config.yaml
n_layer: 8
d_model: 128
n_experts: 128
experts_per_token: 4
d_expert: 48
d_shared_expert: 64
activation: "squared_relu"
moe_layers: [0, 1, 2, 3, 4, 5, 6, 7]
router_score: "sigmoid"
normalize_top_k: true
routed_scale: 1.0
balance_loss: 0.00203
balance_bias: false
init_std_router: 0.0358
lr_router: 0.00196
vocab_size: 4096
norm: "rmsnorm"
norm_eps: 1e-05
tie_embeddings: "early"
optimizer: "soap_variant"
lr: 0.00514
beta1: 0.95
beta2: 0.99
grad_clip: 2.0
batch_tokens: [32768, 65536]
seq_len: 2048
train_tokens: 434000000
steps: 9087
dataset: "wikipedia_en"
Below are experts of layer 4 (counted from 0) of a mixture-of-experts language model. Rows are named router (the router's row for the expert), down (a neuron's output weights, with its number) and show model dimensions 0-127. Each number is 500 + 25 x the weight over its row's rms, rounded and kept within 0 to 999. Numbers have three digits each.
Before each expert's rows: a language model's description of what the expert responds to. This comes from a sample of Wikipedia text that the model never trained on.

# expert 42
Description: Head nouns naming a person's role or a topic, such as baseball player, rock band, politician, album, and section words like Demographics.
router:527490488527463492485441546494513511548491537472538497536526487478496484473471499453486541489479499471500530483569538489477526502493502493520522436475491482500494512443520523495492500505547485538509500510503476552468501506544501507453516479488468463504510514472543527518508452523493488507503523511496489532513492491534513504550525514496520500492517505492510485496474500510475482455526
down0:513477517462512507494544498482511530503552498501481533489506515452528504491562460515515491483475499476526531523490542455438506507490468474438474500506514503465500518483521507513490466542513496497541456506484503457495486480505475538465460506511514536517526481520487507485504496467506450461477479476512455508508459509497519523465482474514509498504509525497485515463500491462499496539541
down1:498553506513433470543457534469507485502538499500553532482476468508481523552507508455514486517502551536506478522486513500510519511467499480547532494462460501473490508519531486490516487553530475526495489523497479513468484508522500505497478506491506474515499516491459519506501522482509500550524522513461500472519499439551491527487499504502525547495535528494484479513499504523481498458510
down2:503472537485477515476472477569486519489495476486466510458479464489518496509471461490514519483507515477522511521494488516515519500471570485507480533497517539532505508489519533525484566530492512442468483511513544511455518492482508511468526511489514477503501517518486435521469465504466507527454494499531520464464520520544498486510499487498481482470490499500465508504524463494507518516544
down3:500447482483539508543497546535481518522506507488474507479488459464514465494488513452526522525545493470480545484536529497515510550506495512502476516484499463495506522460484451514505481487510511529513485482504458502509443535535475506504498497534487525524470491524451488545465514537516495531532510493484497492466511497542531549486513524462494485491508483538488483457513502470493474503489
down4:515539497476517500516498513508524508508483493494526519559460465509514512445544520536528487477469505489517484487511447486485495478539491511519474496530508502525504530500510475445495415496500490488451481494504487556519539495507503525537490473485519501504531520484513542486467501465538446526535481503489474530509496486497471508509539478486506509511489540478498482535459548503500494511490
down5:512527504499533469517465509463527450461472492515447527452498485495454469493473521472483462503503490515494507502526461504543521468472471501504511509482497506490499411539468458507465511499516533490514533518503501451536539489482509514508525471508490514504471529536504482519522512488516500508532500498518544489513507544491521487464519505493497511482512483475513524516537508437466509494476
down6:518465502550548486514499509501521464460449520488461484490478482524540540486499509537519513547489504497483503528511498510533503488543532541511505528494506470483454497529520466507523443534469462500490499534496529484516535544539484462520483490494536502519468481528511518513501499448542497492505479541516501503504460524484505490501509538548480499528519501517492514544530496482511513533486
down7:507502467470534478489429474486482547541495494524496481501503555487492474527497462481490477542574484482505508511486499483495506521504522498528529489509513555510510473494501508472497488518486495472506477483499486498535451442467473516500534504525467481462461513510492468489483506482498464437484497471509497561486496503496506499526483510481494481554491536537501506474490481507513508544484
down8:489500468506495520454521474504538507512524463454433468490535456495503530530519523517492507489532535534509512516492515511499478544536483527487523504476519521508480518499526500521496503515507534504508462505494526487521527468477529527554544536468506485516517487521467485533468501531515508549536496513518453530463502498471509507500446479475510477490510504517517508433514517454515485498478
down9:523509472503502537468522525498488471501496496497523492490474521502477543486523484507492481503511502461501478503479447496497542498498554477507512483514529519523518488521524525510503498485465525470491498476478505475484495549469514516480529533466523517472478527530496476458493531481452507511513530498524486477521495512486486512583438465479521551454476531537503521495498494547535491554495
down10:492521491498506518539579496516544518482508493506520533505530450491513476495500471476490485475479528527454494530483497509491509534480507451511541478484487488505531490524456473489487542495488494514478501531541447491505513541531506493497484468519478529492508501539579493474545509547500496501508502513504482494474521460516481499501529477528496541516531529512507491493510487467535495475550
down11:462492496499542504503494517482475520501526483462472471545510558522486502499500519489537487464503480489514474487476489503549529521513469511462468504466492507514509505503509545503490498458538505525520524436467518479510502490494517541597529466500482522490505471511488500506526526497473509460479498529479462465518505469470533477473516518534524510513518490480498467517517527516474461525487
down12:500489529535509476541472495486509475537519513532461507471494508512472507498551495514477495568472479532501500458488489492471492515476458489490524513488526478548499504527467481503458494503509496503509490508533487510508494542526508482452463534545488471516533507513468511499525481471479466512527472484505545506480500548547467464457486498507456498496469508510516508458552512483537533486501
down13:477529508527470447524507522496477469517519460522523473510491500522522528485522507486489456558520560499443474521483508453492486482503494462462466525516510531479511498504493517419473518524520492494499486525496457476500458483482522526517458503477496477506546472483487522484512522521465513510510483544497483481489549495480507501496505462517479486506539493503481535516466486518515528493472
down14:525535493482481534502517483552512527482497507506486502459554492503527490522482506503494471519510456450511487483498489489485477522457515478529445526486466455453492478533526472538466517524503480463503500472477510525507485499482495575497523479490555484519503493514513493471488513464495539458441511533532497483517486488531517524495507507500508524493541534482531495505465510522485528473501
down15:506494531467511505481434520495509438495480486527539491513506467489462509479465486498491490518473533535488538497522504455494459487526524469507504477483509492464495494456532452540515472489519508474523521516509547554476512501529536473455485477517480524518504501474454490559529488498497483474488535522493539492483474539510486508503514499532504524521487493498483488499499485483501551451498
down16:470492482533527508470481511525480476497524540499494527476489504508502492482429493512522505516520464463543476527541543526528510518531459497506511496515498483512559511448507509517517525488516503490506532510510488537483468536476498463497526513483489485488479498498444505486472513496486546487520519520532516460550507515466503498452475498522530517474514486537502496495482546432516490498541
down17:539523530493449482437499467510541479508507490510542518467467464486520530521507484478530523501496488466494498524478457511524506487485504478554570513482495454509499469472499482512509524509488519498433513490486522510448499487512508507481518487486536461540503438509511509453530516500509518496521509491545477533496514518530508492542520477504490483500470493508515466500479469475493514536508
down18:539502554489500537475481496484490486503471480478504503521511482550521458495497510514503504472540500473492526546488488454510487475523505536535500512525520507486523495513484483465486502533526509455522503529475537496492530460479484482545539489510549511498484544470502524455463513497492505533491494513522522515517547496545431465487514459487507501475523493506541475462517511455484505473499
down19:507469505502509508489526505495529460443469498481496489537510493476516518481495485544469467473526520483545500486538464496469508491542499472475523506500499514485477507456458512515464503497504497567475526496465511517533487510521532508507527484515452504527517484443459475533493467494528561498526468515521530506517521497530501514485524497490499505539508560528535512526510469501522507459487
down20:489504523498494504502485460513480487523488479500479530502509512490468525480462498487466491521522489506545491522481504497513488503538489495536516513492516494522467496468537558462474498491533491492485485503476478475509520487498460540452537486529496540503509509487517485498532527428482540508490538511464524495544513511511510498464460556503492481477496483462502418474532558486476484480506
down21:501478531463525482512477534498488494480471478538510518524490493517525454505478483510479554491580504529514495477511512479540511548467484508513485524505526500515516518472519522525493488524517513579535474517476489489531495515487500547507495464516443493508459484475510502529491498449541501481495511490468485479497500538513511493524496451488468494493487494527469495529522516525491551505543
down22:476474499452460494482510490497504535505511443493466466501479508523493480546536497518503499501502506498449498459497500506484500539474496490475529508496508490508487482526478472496488440479450476478491493493546489491485510439491509519512510508489492517506511502489507514512523503523486516542519521494531490511519555451465509476498541518489538494503514479563464484453506490558475557546513
down23:524481499498529494504516475511463492474498544508461477501487512488522540524500488507503517496518528501442498513521505486497489480480549543511502463469498492495525469482497541549482549546484498502521470496467551518482505512517472537528484559514472479527497468516472485521473509512457520468468493484514498516512461521509510499498507497469445501512482484456481502538466430497501517548485
down24:463511508498474497492506499516509503442523509502522525507529451509526499498495517509546567519476469497525533493496470531499515512549475473524518446544548503513484514508521528484493496494511483535513540524494497486507499546532483449510505504528474490454451466538475520490495439502527499495568492463520478468511501502524515470525497483475499501494516463511516481487516524479525481493492
down25:497459551491518458473478492500535472509510519492514496553491446537509503491516491525517516521530429501527524478528516548460495506493524510494525451504486468523456491503491497446514482487538500516493517506526466504477551533535517505511505485485524489516472492512489518514497471552527519461472492504515522492493481522491490486440538514485493529514473509497494429501501485524523519502494
down26:496444537472476481524511495512520516461489494488464475486497540494514513514496509503503545475555507501484508497463525486436471525467522513507502474515473539495587511495518485487521495525501495516551487512476499501475500477491479515466531544475531488450512493482497524523520501536521471498511534527525471463484540494472496497499480500511482450487497473492535500532522491514520503509442
down27:509512526516486474486543518485471461501522512530484474523492468496532480486470509471544523535515496462518480464523531515493517477481505471495475473527472511495498516484515478511517509518506500511538533475473495483459489498586437509455527506509505491492558501504490514472482488511544503470508511483506492522524524501533527541458542504532529464512536521521527495504491482503513456548514
down28:504468504505474495495493524498494518516537487467501456544506479556511513468444504562506508548504497524506475538525552477508518466478502449509488509500511498496537499499510526544529530494527472493499463492485480466491534522517508472517469517494533460543530458521492505467525463486537526514484501433500528482531501516496523542513492478492507521503513475496465497523516510535485479525511
down29:494476485492494509516512490526492527500535542513481485472462506479476516509527498457468481489536490528503473510504484500484496497470510506418473450524535557455503535510510526492470529490473581501556529485540539443465508491503502503496496481492495509513494461486498482532478482496495540484509498496539502464501518484516503510515527488488490461533488460524480547531495491495505511497515
down30:500524517508536459477488490515459516499464501464506539478492485524517486475465502498514506498505495499479475498501495530478445517490521478509542460450524510497473475536532512504560525505484491486495500458491524484523473495475509499527486536488561477521506522510484503505489487503506481478505472467523560503487462477521495514487457505408454521503484481493498480474460518498533531459500
down31:512495489473482482520542518494484511498495504502481496494474498482470525491540516489588541503498511499466502510475493500488494493533543533480529465512450506485538527515543451462506461494453493489492514481523492501518457434530548485459520518479510484512479547514483533482490499525505520483472493480489530517488493520466514482483446517549497466510500523506525515477532490509510521472506
down32:513446510559482534519501510494498462475515511444492508517509537559494490483471512531488497527478459525539541503515504529518519521494519513492511509492508483492475508502532464542545480481540465483488487510509529550506481449476522547534466549532490487500525495496475499492483474522538509527495519453480498527499466530536501519528522489502548520524503481522481484501513482492491537513483
down33:514487494555471537508540460507450532513489528519523490482534476534518548542466471499460472516566496459525537530497491464490478485476488477508465468503493506496514519521525522495458516503527491515482484501472509461465523505435493552474512482443512491506497545487537453503492499510471508497492491506479533485496519487526514482519525517500506482467483511498510478527469501490470505506504
down34:514542506514534482516473517553552497492507503484477473502486519456507488515449501505510506476476478493456529492518495478523453460485498521543460474470491502505508499501529517485508506523519493529479487445529514465527431486498497475484503511524491470493498479502468491502503466507501513498482517489521563474516515490547563497505485526495523562476465517481471469509467516504479522471520
down35:519486474484447504499549479504531507493515484510533504522520460467533496501456529498498545498443514436487487480483503456507534502523566527469496511499522527518528481515495471523489502492482512496487518484499511497519498506492485491465537561514485492470540531468538535535499531523491558519482501515491499488514508511445490514514515473524494524472531493483510507493545477540504535479491
down36:497477472526477525489505493509473488460538485514494492516539479510476439457520505516479470486456471482454467536484484468520513527502536498539444514520461452468460531485507523511509502494519490471493507463514487515479529501497467524467461478500528490493521518486513494457534485478492476506502527492527508502494503487466530488452490541519474480519510508547526495502473479527435473494486
down37:532510482474507507469478489509554504447464533515477501495484527477507533514511478461520490472516512497509531540501507529492494455518514513544449461509511494491475515515510423460454525539518507513500493517516517523506518546461472505558527482529501483488478468517488482526486491548507493512473488477491484514491490542502497475523497494491504483490432549497521472507523492475496525478490
down38:499555450513572491543518488446468542495503483549473466495496543533535526515478480467480486504459491496466500490507492479503491509501468542504454513527475503477511508541470491519520500492477525519487565517509503497486514502521541455502469503508527537467539515497538513484481548483478493485503530482508488530503476490499508461510495505509521481519480543500474481500477487477493514528482
down39:535501479530528488496525481476470484497562489514489482485487492471490538511520532496534533510484535518495455529489484477512503524491449521507499528547493502490544458478492500502535501485523482532485468527504536469469464496567479472504481542466462488473493491523486507503487482500477500453419507507485502478506472527491513474485525483482483505562490478486461493515486492464512483485508
down40:469497509521515462486486469488498522492516495476508530535477543500510514518506525522466509496494503570510506480492508508531462507519486475523472521529449480486471528480462513486518556502567450559490464533515530515475495510504516482479548476523534460521514520461534502515483470525495473469542505474509492512512514513519509455527517523496488512474497492483499527495506497539533476486460
down41:480457533504477486490501462502504492517507512532478485475510527437493468511510517503440499549544512522538526486519516520499487518490484494469541515496519499510491524501481525485492432474463495517514496458525487518517459469482511538468514474500465523527489474515487515518470518473511452492522507531554512488508479462503491501462488531526493492440536506494532525459479471520504519517529
down42:475456490474467512509461495520494506521509501523484496486518490510437497529486510476470522458527522499532485463509533531482486473481448510560551495497495489523553499478512525507537479470482511461538473513487531549506515502467513513489501464511466521508493520460502490482488470520529500518463526513463497489539525549488447516476533512498476493501462518508502487460499507498501546503530
down43:471530513527509467459498509521471518439486535488502455507519511512446480535548526509518540472525575473500459507496519499456489521549527460485503469503487486496490523470512487481486500524480503538465500509518487492490497501470473502495489493530498494500484512517485513498489479489526482502512495519537484484482500498493481530496501502488461529488553440487491489571490475483464485524450
down44:501509533465561508487496479551485467448494535500476497536462547516510506450553468526491505446507506497525490541507470505511503477508464547475542459470491507545471515487494490539540488502498519517520493453481486490522477523455457481504536508530489521514505516499478498485490481491484495529550509481489524512494492501529502477481494488538472489494509490485522538457497510485486504467484
down45:461527486510527485514577502457499540472492492499582546503507503455439496480521532491537499532498487481453524548512497488570498480486521496472496498478497496542501472487493484513492492487456561496515499506463509510510498488524491493543470511502491501513472533511501506521508513462523503522513467510485511495489516491507492500479502509492526519525524472509552468497488536493497463513528
down46:544496481504471493551472514487519493480528537495530446536481497467516533532468474471507467525493510495525525545487519536488527435508479486539512506514516489491513517468529534535510477489439516488492476458491541473480486537543522527461542488502481484526514508496511531456523512499470532486530503491515516498466523510532483491532518490476505525503485481516519534481489508541515502468489
down47:492508478511553461519502526490467528534498462490474420489529489531511505511504544502483456514457453524476480473487537518549454534464494507532503506509497519516457449471506506508526507477515492516499510543497476510475536494496490480545478531502464507501504545496502543491537475493480470533508454477505477521493487480480507504489488513471474525502515498506467521471498513534494466518492